Weights of a small mixture-of-experts language model, trained from scratch on English Wikipedia.
Experts: 80 experts in each of 6 layers, 128 clamped SwiGLU neurons an expert, 2 picks a token, a softmax router.
Training: 509M tokens, 7767 steps.
Below are experts of layer 8 (counted from 0) of a mixture-of-experts language model. Rows are named router (the router's row for the expert) and show model dimensions 0-63. Each number is 50 + 12 x the weight over its row's rms, rounded and kept within 0 to 99.
After each expert's rows: a language model's description of what the expert responds to. This comes from a sample of Wikipedia text that the model never trained on.

# expert 15
router:51 53 51 60 48 67 37 68 50 81 52 54 42 73 52 32 61 44 39 59 61 54 18 44 61 33 32 34 56 59 47 37 49 36 59 38 56 51 52 61 61 68 37 61 62 60 56 56 54 44 51 35 33 68 45 52 46 38 38 51 31 45 42 43
Table symbols, capitals. Brackets, pipes, slashes and capital letters after numbers in tables and infoboxes, such as UTC+3 (, England U23 /, Cape Cod B-ay.

# expert 47
router:33 59 54 65 44 59 30 67 58 54 61 46 32 60 73 33 51 48 51 63 57 68 25 51 60 51 38 29 61 67 46 38 28 43 47 42 48 44 52 43 54 55 44 70 59 65 38 57 41 48 42 45 21 59 72 51 57 36 47 47 43 52 37 46
Abbreviation letters, foreign bytes. Capitals inside acronyms such as PST, CET, NHL, WCBS, plus Cyrillic and diacritic byte pieces like ř in non-English names.

# expert 53
router:39 63 58 56 49 75 49 65 57 59 51 28 32 75 51 32 53 51 43 50 59 59 22 64 62 38 29 39 59 49 45 52 45 47 57 53 40 46 33 54 58 65 43 69 55 55 34 58 42 64 57 34 28 64 68 42 53 51 35 53 54 54 39 44
Table row starts. Pipes, dashes and numbers opening a new table row or list line after a line break, such as | 9 |, | 1992-1993, and years 201x.

# expert 61
router:47 55 62 59 58 59 39 57 61 79 47 34 42 65 60 51 43 55 42 67 51 45 47 57 75 32 30 48 57 64 50 66 29 48 39 48 61 57 51 44 71 55 32 63 65 52 45 39 60 62 70 33 19 58 62 60 62 44 32 54 49 52 39 48
Latinate root syllables. Root syllables after prefixes in Latinate words, such as pos in supposed, fer in reference, clud, duc, vid, sec, fin.

# expert 40
router:47 49 66 80 49 61 38 61 46 63 49 29 39 63 56 37 38 52 30 59 50 49 35 58 76 40 24 55 48 56 53 41 47 51 48 58 43 54 34 34 58 63 31 41 56 52 46 53 52 51 62 48 24 59 65 53 44 31 34 54 49 46 36 37
Word-initial stems. First stem pieces of Latin-derived words such as spec(ial), comp, por, ac, oc, reg, mus, often after a capital.

# expert 18
router:43 70 54 63 40 60 35 59 55 71 46 46 45 66 59 24 60 53 44 59 51 49 39 59 71 53 27 52 56 50 40 53 58 42 48 46 53 49 39 40 68 50 47 51 63 56 46 44 31 56 62 32 16 69 56 50 58 38 35 56 42 58 35 38
Word-initial consonant clusters. First consonant or consonant cluster of a lowercase word, usually after an article or comma, such as fl-ute, sh-ows, F-l-oor, g-l-obe.

# expert 1
router:52 54 55 61 59 56 29 57 62 54 54 45 22 71 54 36 40 52 37 60 43 55 38 59 63 41 28 39 71 60 50 48 37 34 58 34 30 49 46 50 66 44 35 59 56 70 50 68 60 54 55 48 24 53 64 55 70 39 46 49 41 65 31 45
Time digits, separators. Colons and commas inside times, durations and large numbers in tables (9:49, 4:35, $45,851), plus lone inner vowels like e in names.

# expert 6
router:40 57 57 75 60 77 33 66 62 57 56 39 37 68 58 27 61 52 43 62 67 60 26 48 64 24 29 48 62 58 50 49 37 44 53 46 45 60 27 38 68 56 49 62 60 58 43 64 48 60 58 57 34 62 55 47 58 30 40 49 43 45 28 42
Table cell separators. Pipe separators and line breaks between cells of numeric tables such as football league standings and election results, plus digits and semicolons in score lists.

# expert 19
router:58 49 75 47 38 63 37 68 68 61 51 49 53 60 61 27 53 45 35 50 62 70 49 76 66 45 38 57 66 56 48 48 37 60 35 46 29 53 37 45 54 60 59 64 58 58 56 54 44 65 73 49 24 60 66 36 48 33 43 54 46 53 34 42
Slavic/foreign consonant clusters. Consonant pieces and UTF-8 diacritic bytes inside Polish, Croatian, German and Dutch names, such as z in Krzysztof, ch, š, k.

# expert 2
router:51 58 56 51 55 78 45 67 38 63 48 42 37 61 48 35 50 54 27 62 48 55 29 64 63 35 41 47 56 67 40 58 34 53 45 36 52 64 42 44 50 50 29 79 73 70 44 50 54 54 50 37 15 62 57 41 67 40 36 57 51 63 37 50
Mid-word syllable pieces. Short word pieces after a word's opening letters, as in prec-ip-itation, v-ot-es, c-av-alry, often in tables and election results.

# expert 4
router:36 58 56 77 48 49 45 57 66 53 55 43 41 76 58 35 63 58 44 55 73 61 41 64 63 30 33 40 65 56 38 43 38 38 58 32 42 42 41 47 69 51 25 53 60 38 39 42 57 53 54 44 22 48 62 41 49 25 38 51 46 45 39 44
Mid-word name fragments. Short fragments inside words, especially proper nouns, mostly "tis" in British, plus endings like Memph-is, U-rbana, °.

# expert 42
router:38 54 67 65 57 82 28 52 56 72 64 37 50 65 55 34 48 49 27 51 74 48 41 71 68 32 35 45 44 47 39 36 37 53 54 51 57 38 15 43 70 60 43 49 53 58 52 45 64 61 60 52 34 66 53 58 61 37 49 59 42 57 55 46
Paragraph and section breaks. Double line breaks, sentence-ending periods, and == section heading markers where a new article, paragraph, or sentence begins, plus lowercase st.

# expert 12
router:39 60 55 48 31 71 36 69 52 69 56 34 48 77 60 39 46 44 47 59 55 61 47 49 62 44 48 50 52 68 45 51 34 51 47 58 34 62 52 28 69 47 31 71 62 40 42 59 47 58 56 46 34 60 62 46 46 36 29 38 43 42 46 33
Mid-word suffix pieces. Middle or ending pieces of common English words after a prefix, such as nec-es-sities, prof-es-sional, pro-c-ess, and endings like -ure, -tor, -sion.

# expert 44
router:41 66 76 63 46 69 38 58 74 59 62 38 46 64 55 29 49 60 24 60 66 50 39 61 76 38 28 50 60 57 50 40 48 47 57 28 57 52 32 39 47 63 45 56 56 55 56 61 61 59 55 45 29 54 51 57 62 34 45 60 37 59 29 33
Letter t and months. Mostly the letter t inside words like unfor-t-unately, cer-t-ain, t-our, plus month names and In before dates.

# expert 45
router:51 66 52 82 52 72 41 56 64 62 61 53 23 77 56 29 47 43 42 65 50 52 20 69 65 33 32 47 55 62 51 32 41 44 43 45 39 53 48 50 49 54 48 81 71 50 37 44 50 72 51 52 23 57 68 41 43 44 37 61 55 63 38 41
Institution and place names. Capitalized first pieces of institution and place names, such as Boston Col-lege, New York, Univers-ity, Athletic B-ilbao.

# expert 52
router:46 55 62 60 33 66 39 67 48 69 59 39 47 69 53 25 31 51 49 61 43 64 43 55 63 21 27 44 51 60 55 41 29 34 43 51 50 42 53 47 53 50 52 54 63 59 44 63 64 65 56 43 35 55 58 54 53 27 36 38 40 51 42 25
Infobox colons, u, in. Colons after infobox field labels such as Summer (DST): or Density:, the letter u in foreign names, and the word in.

# expert 38
router:40 49 59 70 47 67 43 51 52 60 60 35 35 62 46 40 46 58 40 48 61 64 41 63 61 27 36 48 72 54 39 57 54 37 39 52 49 49 49 52 62 57 47 61 54 58 35 46 65 65 59 45 14 77 50 51 58 31 49 43 37 62 37 34
Word-internal second syllables. A word's second syllable after a first piece, e.g. con-si-sted, re-f-used, de-stroyed, plus pieces in ordinary prose following was, and, to.

# expert 30
router:53 53 62 44 47 61 44 65 72 56 44 37 46 75 52 27 61 36 38 47 63 60 35 63 69 27 32 53 50 65 47 57 36 41 64 47 51 35 46 58 57 59 44 82 66 50 37 48 53 52 61 58 32 61 54 45 49 38 53 49 50 58 22 54
Noun endings before colons. Final pieces of nouns ending in -y, -ty, -ity, -ation, especially infobox field names before a colon, such as Countr-y, Ministr-y, Special-ty.

# expert 46
router:43 46 56 74 56 61 42 57 44 66 53 44 34 70 72 28 53 67 45 65 53 65 25 62 61 43 41 50 49 57 48 52 36 47 51 48 66 44 28 35 52 48 39 65 55 53 41 43 53 60 59 36 29 60 53 41 60 34 35 62 50 56 49 46
Capitals in codes. Uppercase letters and symbols inside acronyms, identifiers and database names, like B-R-ENDA, I-D-s, ISBN, with underscores and braces.

# expert 20
router:45 50 63 56 48 71 43 51 62 66 50 21 35 60 55 18 54 41 37 62 66 61 36 80 61 36 37 34 60 49 46 43 36 47 46 46 42 44 49 49 65 56 37 58 68 44 35 56 49 61 59 40 40 53 59 46 70 36 26 46 33 50 29 38
Adjective and nationality endings. Word-final suffixes with a trailing space, like -ian, -al, -ish, -er, finishing nationality adjectives such as Australian, Russian, Greek, American.

# expert 59
router:43 53 58 59 60 64 30 56 57 50 54 23 39 66 54 26 47 57 38 70 68 54 45 64 65 48 47 52 70 63 41 42 37 44 54 47 31 45 45 40 53 62 53 56 63 53 39 56 44 54 55 27 30 54 56 45 53 35 24 46 39 61 27 42
Word-final syllable pieces. Final pieces completing everyday words, often before a comma or period: drun-k, nightcl-ub, fri-end, Mi-am-i, j-ack-ets, ackn-ow-ledged.

# expert 3
router:54 51 54 52 56 69 37 63 46 61 50 34 36 66 61 29 63 39 45 45 55 59 37 58 63 35 25 52 66 70 48 47 47 39 45 54 51 52 62 46 51 48 34 71 56 56 32 50 40 59 56 30 36 47 63 34 60 34 59 47 40 54 40 34
Mid-word name pieces. Word pieces inside proper names and infobox field labels, such as Sau-di Arabia, B-orn, Ele-v-ation, Buen-os Aires.

# expert 54
router:47 51 52 55 44 70 42 66 55 72 56 13 38 78 55 09 58 42 57 61 58 55 46 65 67 30 48 38 51 62 43 47 37 45 60 49 47 51 44 43 65 53 41 66 51 50 41 39 60 57 62 40 24 52 38 56 53 42 33 51 29 46 42 51
Word-middle vowel syllables. Vowel-led middle syllables inside words, such as al-ong-side, f-oot-baller, ag-ain-st, rep-air-s, ch-ampion.

# expert 22
router:44 56 73 61 53 55 29 64 64 58 69 25 35 68 51 36 42 52 39 63 52 63 43 69 58 34 26 47 61 63 37 49 32 44 50 41 52 56 48 46 70 62 42 64 69 55 42 47 45 50 49 38 34 64 72 55 59 25 35 49 43 55 34 40
Past-tense verb endings. Word-final verb endings like -ed, -ing, -ated, and pieces like sold, went, had, usually followed by the, to, in.

# expert 29
router:43 51 51 64 60 83 34 60 59 72 47 45 34 55 71 12 55 64 46 49 68 64 25 70 81 35 28 51 52 47 41 52 25 38 39 49 43 50 41 50 57 61 43 68 66 57 35 50 46 59 67 48 46 59 56 46 58 37 47 35 41 56 37 50
Sports table cell endings. Word or number endings closing a cell in sports and results tables, mostly before a pipe: Game |, Years:, BUR;, US-A, C-up.

# expert 56
router:34 63 64 59 69 57 37 65 75 64 60 57 40 54 56 48 42 55 49 64 69 58 30 58 60 38 41 45 63 71 38 50 29 43 52 54 58 47 30 45 61 54 42 73 63 48 35 50 62 54 47 33 18 55 60 56 58 33 37 57 37 53 42 55
Capital and c/s starts. Initial S, C, c, s, M pieces after the or prefixes like con, dis, as in con-c-erns, dis-c-uss, s-urgery.

# expert 33
router:37 47 68 57 39 58 41 44 63 63 58 36 38 75 57 39 50 46 39 50 63 69 32 61 63 35 41 47 66 60 48 56 28 49 59 52 45 59 42 45 61 65 31 62 53 70 41 47 58 70 58 45 25 66 52 51 60 33 46 33 33 60 39 34
Japanese and Asian names. Syllable pieces and raw multibyte bytes inside romanized Japanese or other Asian names and scripts, such as K-ur-oda, Say-ur-i, K-ō-tō.

# expert 25
router:41 53 66 68 57 64 38 56 56 71 50 37 44 71 60 37 48 50 53 70 57 53 50 59 57 36 31 55 61 63 34 42 34 35 56 48 40 53 33 40 68 58 41 63 50 66 34 51 61 72 42 35 31 63 64 58 53 54 40 34 37 52 43 44
Determiners before nouns. Articles and possessive or quantity determiners right before a noun phrase, such as a, the, his, their, two, new.

# expert 57
router:49 63 66 69 64 66 53 56 52 71 48 46 30 57 56 39 53 46 32 58 63 64 41 60 66 36 14 48 64 59 33 45 34 37 44 47 54 56 47 44 72 48 55 62 46 62 37 41 49 53 53 35 35 61 71 54 69 50 46 53 43 56 31 40
Determiners and modifiers. Articles, possessives, conjunctions and the -ly of adverbs before an adjective or noun, such as a, his, first, relativ-ely.

# expert 13
router:42 68 53 49 39 65 35 51 45 62 48 49 47 56 49 28 36 52 27 53 51 63 46 58 63 40 35 53 59 69 56 59 41 35 51 36 44 57 45 53 52 41 38 70 58 51 43 51 54 72 55 41 24 53 64 46 51 36 29 48 38 49 50 49
Place-name inner pieces. Word pieces inside place and personal names, often ar, Ch, Car, u, h, oh (Tuscarora, Hooghly, Prague, Charlotte, Gabbard).

# expert 0
router:46 53 58 75 52 67 42 69 58 66 62 30 31 71 75 41 48 51 48 54 56 69 29 46 77 37 32 36 68 52 53 40 38 28 53 43 45 56 45 46 46 63 53 60 58 50 40 55 49 73 64 38 32 65 56 47 56 34 36 43 52 50 38 44
Mid-word letters, numeric cells. Single letters or short pieces inside words, especially Greek-derived terms like sy-n-drome and phy-l-ogenetic, plus digits in table cells and coordinates.

# expert 37
router:51 61 46 70 49 62 26 69 66 71 51 28 45 60 61 21 61 49 33 67 60 55 43 64 62 25 27 40 60 57 52 56 41 30 34 43 35 46 45 39 50 52 49 54 75 65 42 50 45 48 51 38 42 56 63 52 60 24 38 50 41 54 27 38
Word-final before function words. Final pieces of nouns and endings in sports biographies, just before in, of, and or a space (head coach, bench, two-year contract).

# expert 16
router:53 56 49 67 35 54 38 61 59 71 50 28 33 78 62 28 43 46 33 53 68 63 27 50 65 24 46 52 51 42 47 43 40 36 47 42 53 61 46 51 59 54 50 65 60 47 47 52 52 55 55 55 19 62 73 35 63 34 43 56 45 44 26 36
Table pipes, byte fragments. Row-starting pipes in census tables, raw UTF-8 byte pieces of Korean or other scripts, and odd mid-word pieces like Y-ork, H-a-iti.

# expert 60
router:59 60 47 71 62 68 38 54 57 55 45 37 41 61 67 37 49 53 49 53 57 67 29 55 53 30 41 45 56 56 41 48 30 42 44 54 59 53 42 51 63 68 48 62 61 62 41 47 46 64 64 43 38 60 57 49 50 45 42 41 41 57 37 42
List delimiters, word endings. Hyphens, semicolons, and commas separating list items such as music genres or chemical names, and final vowel-ending pieces of foreign names like -i, -o, -ia.

# expert 11
router:54 61 64 73 51 46 38 63 61 68 74 28 42 74 57 38 57 62 41 60 64 52 46 64 62 36 22 57 57 56 29 50 48 42 40 45 48 63 26 39 67 56 57 60 63 63 43 37 43 62 59 42 18 63 51 50 53 45 36 49 45 65 39 55
Word-initial consonant clusters. Opening consonant-cluster pieces of ordinary words in prose, after words like was, and, to: fr-audulent, dr-awing, kn-owingly, j-oined.

# expert 24
router:53 51 60 71 50 68 49 60 67 71 64 37 38 74 65 38 59 36 42 46 58 64 46 58 77 38 34 42 55 49 43 40 37 44 58 43 37 48 39 53 69 53 49 62 50 60 51 62 61 74 60 33 24 65 45 51 50 52 40 33 37 44 30 37
Word starts, common verbs. Opening pieces of common words and verb stems, such as y-ou, we-eks, includ-, produc-, writ-, and Se in "See also".

# expert 63
router:30 57 62 65 54 62 37 57 61 63 53 37 49 70 69 38 53 67 46 69 66 51 37 41 74 29 37 49 52 59 48 42 36 35 57 32 54 43 46 43 73 57 39 62 58 48 32 49 54 77 62 40 42 52 61 54 63 41 37 52 48 45 56 36
Plural endings and numbers. Plural or word-final s/es endings and final digits of numbers, such as Tu-es-day, patient-s, parti-es, 195-5, 3-7 households.

# expert 58
router:38 46 68 71 53 55 38 59 69 66 45 37 37 67 51 39 60 48 44 53 53 53 38 55 75 31 36 40 64 55 49 54 31 48 37 47 53 49 44 43 63 45 45 60 82 49 54 37 53 41 74 27 36 58 63 50 59 41 40 59 38 51 33 28
Latinate prefixes and stems. Prefixes and inner stems of Latinate words like pres, dis, res, dec, and the ap in perhaps.

# expert 28
router:45 62 59 74 57 59 14 64 55 63 43 28 38 71 65 36 47 59 46 42 67 58 41 55 62 42 36 41 58 64 48 42 36 52 43 42 51 60 51 49 63 64 51 68 58 66 47 47 55 60 59 46 47 54 60 41 57 29 34 49 51 59 38 44
Score dashes, adverb endings. En-dashes in sports scores such as L 54–69, hyphens in compounds, and word endings like -ly, -ally, been, were.

# expert 48
router:51 42 73 49 54 74 29 59 67 62 69 35 43 73 48 27 33 50 53 48 47 55 22 65 52 35 27 47 54 59 49 41 33 43 46 50 47 46 44 52 65 57 41 64 61 63 45 49 54 46 52 47 45 68 73 50 54 44 47 61 48 58 37 38
Infobox field colons. Colons after infobox field labels such as Class, Genres, Produced by, plus line breaks ending an infobox before the next article.

# expert 39
router:27 60 54 63 58 80 54 59 48 62 49 36 44 54 46 32 62 46 30 50 53 62 41 58 68 36 33 42 44 59 42 62 35 52 55 56 45 58 55 26 60 57 27 63 61 66 53 54 48 51 59 30 26 54 52 36 54 38 25 45 49 32 39 44
Consonant-vowel pieces. Inner syllables built on b or p inside words and names, such as Zim-b-abwe, Autom-ob-ile, Car-ab-in, weap-on-s, Gar-ib-aldi.

# expert 34
router:49 46 54 60 58 73 34 57 51 50 51 33 27 69 70 25 47 62 40 59 53 51 49 45 63 38 31 48 64 59 56 39 34 43 60 40 42 47 44 37 47 46 45 76 52 79 46 58 45 55 58 42 33 54 53 42 51 43 36 54 25 51 37 41
Mid-word syllable pieces. Interior syllables of longer words and names, like Ru-ther-ford, How-ever, Wat-er-loo, S-on-s, M-ich-ael.

# expert 51
router:39 68 55 58 57 58 40 51 72 61 39 24 39 64 58 23 66 54 53 60 64 63 33 57 65 35 42 52 60 59 48 50 33 40 61 57 40 59 32 40 61 60 40 65 73 45 39 41 43 59 54 34 20 55 60 47 56 35 38 45 47 59 35 57
Central European name letters. Letters and accented bytes inside Hungarian, Slavic and other European names, such as Lász-l-ó, Taká-c-s, Akimov-n-a, Sri L-anka.

# expert 8
router:32 58 53 44 64 55 36 66 56 66 69 30 41 62 51 47 56 57 39 66 68 71 29 68 70 48 24 43 48 56 44 46 42 56 62 50 40 39 38 48 56 53 39 59 55 47 50 40 47 50 64 43 37 65 55 43 52 52 41 51 44 55 35 51
Section heading markup. Wiki heading markers like == and === closing section titles, plus table pipes, periods and semicolons ending lines before headings.

# expert 41
router:41 61 52 60 47 45 44 56 54 53 55 33 29 64 70 21 45 44 34 52 59 54 34 54 64 40 16 41 47 62 44 45 40 46 46 53 42 48 50 44 57 71 43 58 66 43 53 52 50 63 54 69 28 50 54 49 53 33 32 53 44 47 28 33
Letter r in names. The letter r and other pieces inside personal names and proper nouns, as in Har-r-is, Har-r-ick, K-r-amer, Ch-r-ist, Lab-our.

# expert 35
router:39 62 48 65 61 66 37 55 70 61 65 34 36 63 61 29 42 61 45 54 66 61 34 63 65 38 31 45 53 58 47 42 34 34 61 56 48 53 46 43 67 53 43 60 73 49 46 54 54 65 49 45 32 68 52 36 48 30 37 42 36 56 35 40
Closing quotes and parentheses. Closing quotation marks, parentheses and commas ending a title, date or aside, often before a pipe: "Tiptastic", (1869),, 67.0%.

# expert 50
router:51 50 57 80 52 70 49 52 66 67 55 46 52 71 57 18 49 46 45 40 56 51 35 62 73 22 23 47 49 63 47 52 28 42 48 45 51 59 30 44 61 49 29 58 60 67 39 45 59 59 54 38 40 62 69 41 55 38 39 37 46 57 43 38
Si pieces and initials. The piece si inside Asian, similar, possibly, plus capital-letter initials with a space, such as A, S, C, in sports text.

# expert 32
router:37 59 63 61 50 71 24 51 68 60 67 38 47 66 55 19 53 55 41 48 54 56 19 74 62 30 25 48 52 58 40 58 54 39 59 44 58 46 37 46 67 50 37 58 64 43 27 48 53 54 59 34 40 66 65 48 56 32 46 57 43 63 42 42
List bullets and years. Line breaks and dash bullets starting list items like In office or Born, and final year digits in dates such as 1938.

# expert 62
router:61 45 51 69 49 55 37 57 74 42 52 33 27 78 52 36 59 53 46 58 58 53 29 69 56 31 45 44 73 54 36 58 47 54 47 36 40 38 23 45 60 65 35 62 64 59 60 47 53 52 55 31 28 63 49 48 52 40 37 54 30 65 36 45
Digits in tables and dates. Single digits and number pieces in tables, scores, years and coordinates, plus sig in resigned and accented-character bytes.

# expert 23
router:37 48 67 48 57 73 39 65 45 66 45 40 43 71 63 32 59 54 39 54 45 53 19 69 76 37 28 43 57 63 50 56 48 33 42 58 45 44 46 60 64 58 34 64 66 62 56 42 57 54 52 33 24 65 71 49 63 42 45 61 46 48 47 45
Table headers, line starts. Capital letters and pipes opening table headers, cells, list items and section titles, as in Title | W-riter(s), - D-istance, ==P-ersonal life==.

# expert 7
router:44 54 50 64 41 70 37 60 57 62 49 28 37 72 51 33 51 41 30 62 57 67 34 57 60 25 46 48 64 59 34 59 53 32 51 42 58 43 39 39 55 60 36 74 61 49 53 62 55 64 41 54 16 50 60 50 44 37 32 44 45 41 28 45
Name-middle syllables. Inner syllables of proper names, above all or in Colorado, plus ar, er, al and UTF-8 accent bytes in Spanish names (Robert, Arias, Domínguez).

# expert 26
router:59 59 51 64 47 70 34 67 60 62 54 28 39 65 60 47 36 52 46 64 60 62 27 47 59 37 48 41 48 49 54 47 45 50 53 44 55 45 38 52 52 62 52 74 61 62 30 37 55 50 56 42 21 65 66 40 47 38 42 49 52 54 46 44
Taxonomy and name pieces. Word-starting or suffix pieces in taxonomy lists (Suborder: En-sifera, Strig-id-ae), plus capitalized starts like In, Un and year prefixes like 193.

# expert 10
router:39 60 62 58 61 65 31 60 48 70 57 32 48 53 57 33 57 48 27 61 63 62 40 65 56 32 44 47 53 59 38 42 24 32 47 50 43 51 25 38 57 53 31 52 57 65 31 58 50 69 53 44 38 66 58 43 58 31 42 54 43 49 47 42
Clause boundary punctuation. Commas, sentence-ending periods, paragraph breaks and opening quotes, plus conjunctions like but, when, that, before a new clause.

# expert 43
router:32 63 57 69 48 51 39 55 63 71 59 36 51 72 56 22 49 48 46 56 59 65 43 60 72 37 24 48 50 64 45 54 28 46 56 41 53 43 35 49 48 57 35 69 68 54 48 48 30 68 54 48 24 52 58 63 63 38 42 50 51 58 46 61
Short name fragments, was/is. Short inner fragments of proper names, such as on in Bonaventure, a in Claude, v in Cleveland; also was and is after a subject.

# expert 55
router:48 56 60 54 60 64 38 64 65 74 52 33 29 64 53 37 48 46 34 62 74 63 44 47 69 24 36 37 62 72 27 54 28 32 53 50 52 56 39 47 60 67 35 61 71 56 33 50 60 53 65 41 32 56 63 44 54 31 41 54 41 63 34 35
Clause subjects, modals. Subject pronouns and relative words starting clauses, such as he, they, who, which, someone, plus modal endings like would, must.

# expert 49
router:41 55 49 69 53 62 48 58 63 67 41 34 45 52 50 29 54 61 39 68 49 66 46 66 53 32 33 33 57 60 41 62 44 53 44 46 49 48 27 31 55 46 36 68 65 57 39 57 49 50 58 43 18 77 64 61 59 40 53 58 47 65 42 50
Mid-word consonant syllables. Middle syllables following a word's first letters, such as ic in victory, es in besiegers, er in Berlin, le, des, res.

# expert 9
router:47 64 45 72 52 65 42 56 54 68 73 29 33 61 57 39 44 61 59 53 51 54 45 52 69 26 30 36 56 58 42 50 33 41 42 46 50 69 37 44 66 56 47 47 65 66 39 39 53 68 57 45 13 58 60 47 62 46 49 39 46 65 28 51
Word-initial syllables. First syllable of ordinary words after articles or auxiliaries, especially re-, di-, pro-, de-, such as di-rected, re-leased, li-fe.

# expert 5
router:41 63 66 52 57 65 48 74 60 48 36 31 46 59 56 27 58 51 54 50 82 55 44 57 68 28 28 50 63 68 41 44 34 44 67 57 55 53 42 23 51 71 48 48 53 56 51 57 54 53 56 52 17 56 63 52 50 31 35 54 38 53 31 63
Mid-word consonant pieces. Inner word pieces after the first syllable, often s/t/p clusters, as in Chrz-ost-owska, shut-t-le, Chip-p-ewa, scul-p-tures, st-ation.

# expert 14
router:49 62 41 60 60 50 54 68 64 73 48 37 42 61 49 37 36 48 37 61 44 60 40 70 57 44 38 37 59 53 46 31 40 39 39 44 43 53 50 28 64 44 57 60 56 58 52 53 47 57 58 51 19 65 55 44 65 33 32 57 47 46 23 40
Consonant pieces inside words. Single consonants and short pieces such as h, c, ri, Ph inside names and words, e.g. Band-c-amp, mar-ri-age, Ar-c-tic.

# expert 36
router:50 56 56 72 35 64 39 57 51 65 57 42 36 62 63 41 39 51 30 64 60 57 29 69 63 32 37 37 59 49 40 54 39 42 52 43 38 38 30 56 49 47 48 57 63 68 34 45 41 67 49 36 06 65 57 53 53 32 37 47 38 54 45 42
Capitalized word starts. Capital letter opening a name or word, such as R in Release in film infoboxes, B in Bowie, D in Democratic, Sh, Qu, K.

# expert 17
router:43 56 58 55 54 62 41 71 62 57 66 46 27 60 58 19 41 40 42 43 54 67 45 72 57 37 34 50 59 47 37 40 40 33 48 47 40 49 56 50 71 52 38 61 71 61 39 63 50 61 70 47 37 60 58 42 59 36 30 53 44 41 19 41
Vowel and suffix pieces. Inner vowel pieces like ou, au, ati and word endings like ing, ation, sion, as in tr-ou-bles, r-ou-te, represent-ati-ves.

# expert 31
router:48 52 63 73 45 61 49 73 49 81 59 44 44 61 47 37 52 47 41 54 55 55 34 64 57 20 18 39 69 60 38 39 32 36 55 32 53 49 57 45 60 56 41 66 51 69 50 51 45 61 54 53 47 70 70 52 61 43 35 50 45 55 41 35
Prepositions. Prepositions heading a phrase after a verb or noun, such as of, in, for, with, from, during, including census-style under age, about.

# expert 27
router:57 58 62 71 50 63 45 70 63 70 58 38 41 67 44 52 45 51 40 60 67 64 38 54 59 21 37 49 68 56 40 53 33 50 49 33 46 49 40 41 60 48 50 70 62 53 36 56 48 53 60 41 37 60 49 40 65 25 46 58 46 60 45 43
Verbs, prepositions, dollar signs. Verb endings, copulas and prepositions before the next phrase, plus $ before amounts, such as is, was, liv-ing, of, $22,250.

# expert 21
router:53 55 60 69 36 63 38 60 59 73 74 38 29 67 62 25 45 63 35 59 44 48 41 74 79 33 42 35 65 55 46 43 24 56 51 60 43 63 40 47 55 51 34 66 68 55 45 36 55 66 51 37 28 58 50 51 52 36 47 43 34 62 48 50
Word stems before suffixes. Stem pieces followed by a suffix, such as form-er, in-form-ation, G-overn-ment, serv-, Coun-, Th-ey, Mus-ic.